Experts of a small language model: 12 layers, 320 bilinear neurons an expert.
Below are experts of layer 7 (counted from 0) of a mixture-of-experts language model. Rows are named router (the router's row for the expert), gate (a neuron's input weights, with its number), up (a neuron's input weights, with its number), down (a neuron's output weights, with its number) and show model dimensions 160-239. Each number is 500 + 50 x the weight over its row's rms, rounded and kept within 0 to 999. Numbers have three digits each.
Before each expert's rows: a language model's description of what the expert responds to; "gets" lists some tokens that make up at least twice as much of what it gets as of all text. This comes from a sample of Wikipedia text that the model never trained on. Tokens count by the router's weight.

# expert 24
It responds to: "Of" after quantity nouns (deal of, degree of) and words like also, both, most, such, much, nearly.
gets: " a", " of", " also", " this", " all", " that"
router:494459477518535429519513441495497491495524462469455587534518569413457556524477454486467560433510471506440468460489540492455486478454526550468493584473546529600548580618422565454522479612420473540486492475506467670507514518513538496579505533
gate0:497507506384399417448555521548592546534537533563407572534424480522523442405483524503516468447505521545482466500576540527537548495558521442490469556587456564518522533453466442444503467537532486454513464515631455540562464527497458459500596511
up0:538547484467351435488526448455510489530494501568485551542383491542485507473518512561586400439543563493552552483458493605519545461515486503530589545502567536572501477421454528419535461537445488482486444489558437521464499542487457500523401455
down0:558474518514541410513444526539549506438506465556374520527525466426477466587520498488509509527550456475479534434480380477460498494556464542494489497419556458487437461469390486559502548553520589467552481583599457584503608525540482427465518558
gate1:497432518562515565428547492438435516576557496501457478425441438481543522478510480520559484561412513510558444523552423557464546555374441536586467450488607650466550447500473568457501514540528508534564446499484424538534490484553540533454585401
up1:530418490510524497564565516487531479579509460434412466502529461565577450493494476547540511571432384433500463561499506520399483565447467558504515410510610517443571553428472590552543527544462585491536470502519432481571476469461490593427545521
down1:499414527530513539492376557557472512483461502339487501533559465592414431530508512431579516429542614517474418516472492503499515482717414627493463562558512495499512513404531437542514521392508502554471540534554483548435551447458381502485497457
gate2:502401521494525482424506506562410613498575467430372503476525452519458522513471447554491646524505508429473531518558523571512469529476497553513478598565546456499593509456432508459439487417541541499518486555517534549440467539499452497463545430
up2:594432505539544539456398510451640565497572516510423513473589566496557496559541424591534510447427469447534521507504514544559591464567517465515438437513529524499538409433500544374497513506489497471479486540457395479552598551507504508490526499
down2:441499443456476469559496497504572512459417576594496336489514427506450479492497521511555583539483604567524425504455512526449440428412529545564569473577461441510483542581530443485524543427553539562430387531413457496573563519544551516479590509

# expert 2
It responds to: Table-row opening pipes after line breaks, plus function words like to, after, could, you, I, must opening clauses or quotes.
gets: "|", " to", " after", " I", " After", " would"
router:445500497469467438493544523461441464480471434474564620436528508470544481473425484417570485615539503565450473591492431457495487500558462486398435548495496560350430444486491569501458451588570580515463550549550485511354500412549492531496566504
gate0:501446496554397567460534512535530451482544602492496515507476457528468437496461487495539481474416440554509545463522497467493463556600482568564561481578606514482431520500541476518459582534519431509456473494553458453525513572577468485544576469
up0:450607483617499372525536596565530485510499494511414498488460475461545490565574541495452544450601435507531478480527530501541584510521466524541547542498357495514554517523564504555469544452425501545498621477505464506524425422436528471545506537
down0:537398498485556493602524570466525593413528558571491417541424535515547533551518541501498620598442420469406472423545441408600521505392461571535555490487552457489530484567449489416519497546540445479575436578564569440542528515472519471513527556
gate1:460476511429482475519519490511479535497430518512461510528496493539558488444587512580540524505481503493586521441492507481530568562446501478498531492556403581542473561409553540575427526532497462491480536443485515449530531443376463432477566505
up1:537469464393474523599476516538566509622441501476491512587482445503485429500407583597556452486428550561425565562529545437521507564469497492530531527567481416501506580446473571492491544522469512464459547429465527501572499472478648503462499509
down1:504482516648518536531540534494516449482470499512506542418532453496383392493542629479457441460440501549516678382486464565603548467486416550489513568513471474528508608471491478544467492514482514514578455520479506492429476615525524466471450509
gate2:534443427445481528608547427476424550506476533598397548507532417581436544449499581416473467423502493555425521534499495487407543514441415561510487498513543488506458501545477486527502574457512494508553488447470532499524577462523516580482456470
up2:435511572475486518584561547491595472492538458472567538557536439434456552546425480461425447523480564414495505458510488577481540448471604483567432465531505510466489566488487528486438499500412430518501507466482525479522460462464479495470522516
down2:500522485440565573474557528561600471428574480535508348537492461529655460443476570466498470503580462432525529495422473534568470509482471447581472433531372610513538532482451517519418459566430542455494519469577469431525470511460417613483496611

# expert 7
It responds to: Pipe cells in wiki tables, dash bullets starting list lines, and infobox labels ending in a colon like Born:, Genus:, Label:.
gets: " |", "|", "-", ":", "=", " -"
router:496489545430439546488494511463426507470483487427425614539506505484516472495555519566440447570568476412622456526488530453537600486566446465437504510499479461510519519477516423481547539560420595542652472513509481377379570495555555463464472526
gate2:489472515456560472524376563439492482422486552564543499479520451522480542476573455524544472542428478532456534496550417456573550548488620411496474508439472432579552438505428511526446495480550462498459491551501467525542479508513455465536470497
up2:547530523501560429503407562531457522383423413406457506446502485485466540509524491539499523493415495498444545470489507442457534562477472451514431509567455501554485508414551538526482485444432551467456527491599502488580533600565469468547496460
down2:474484452558446487538520467511583523492445466467491472499469499431456546531452529438510557443475455467476583444498574442465496501434472402436409505557517543417502610539454474476502490404466443534471466486570518506498519530512528477497495507
gate3:579514434636484519484559542408521551537535509399436492469430419513575417532510589528593521398509538497550539542472483428482439441495472543374487491456516442449431533549478520635469614516500488507446482442493479517435488430597549545513432568
up3:453556495548506480562556464500528472592450522465513512453604480404547489362562442531543487440516482598540483528646460524387479543525556470536527477537477489486555506531545543481472456575564581513530549444552526510475473485490535522406491505
down3:501502463535596528481504448533533471501528593481545528516461527539482451557480485529501465509472470463480494481477593410506486501520501476487496536427557515488462498581560479523458551482501538459560499495454480543570499651469583537482462480
gate4:584562523530485423478439613506498532469533495566486469494504489491509483565444429534515459523440516537572426529503556505539525516521451416526494492437509440483495517559485624480573508478440498576480501504457584544500466464541532477488552563
up4:439463513465483545491501474495475493477541434484474442438488449466431459461507537537540533618497458471587564525513480442446521478503524559338584492486532465452533489497512481416526570525443418443491416553561505530428524445406537440529483534
down4:599541567491387458531604390517504521521649571420425495477442447505538557413420479398470505537450578389460561479493509484491429499500511426543463575459543540549514467505541423507531542492466554524548485390403423535490508523520515549537555390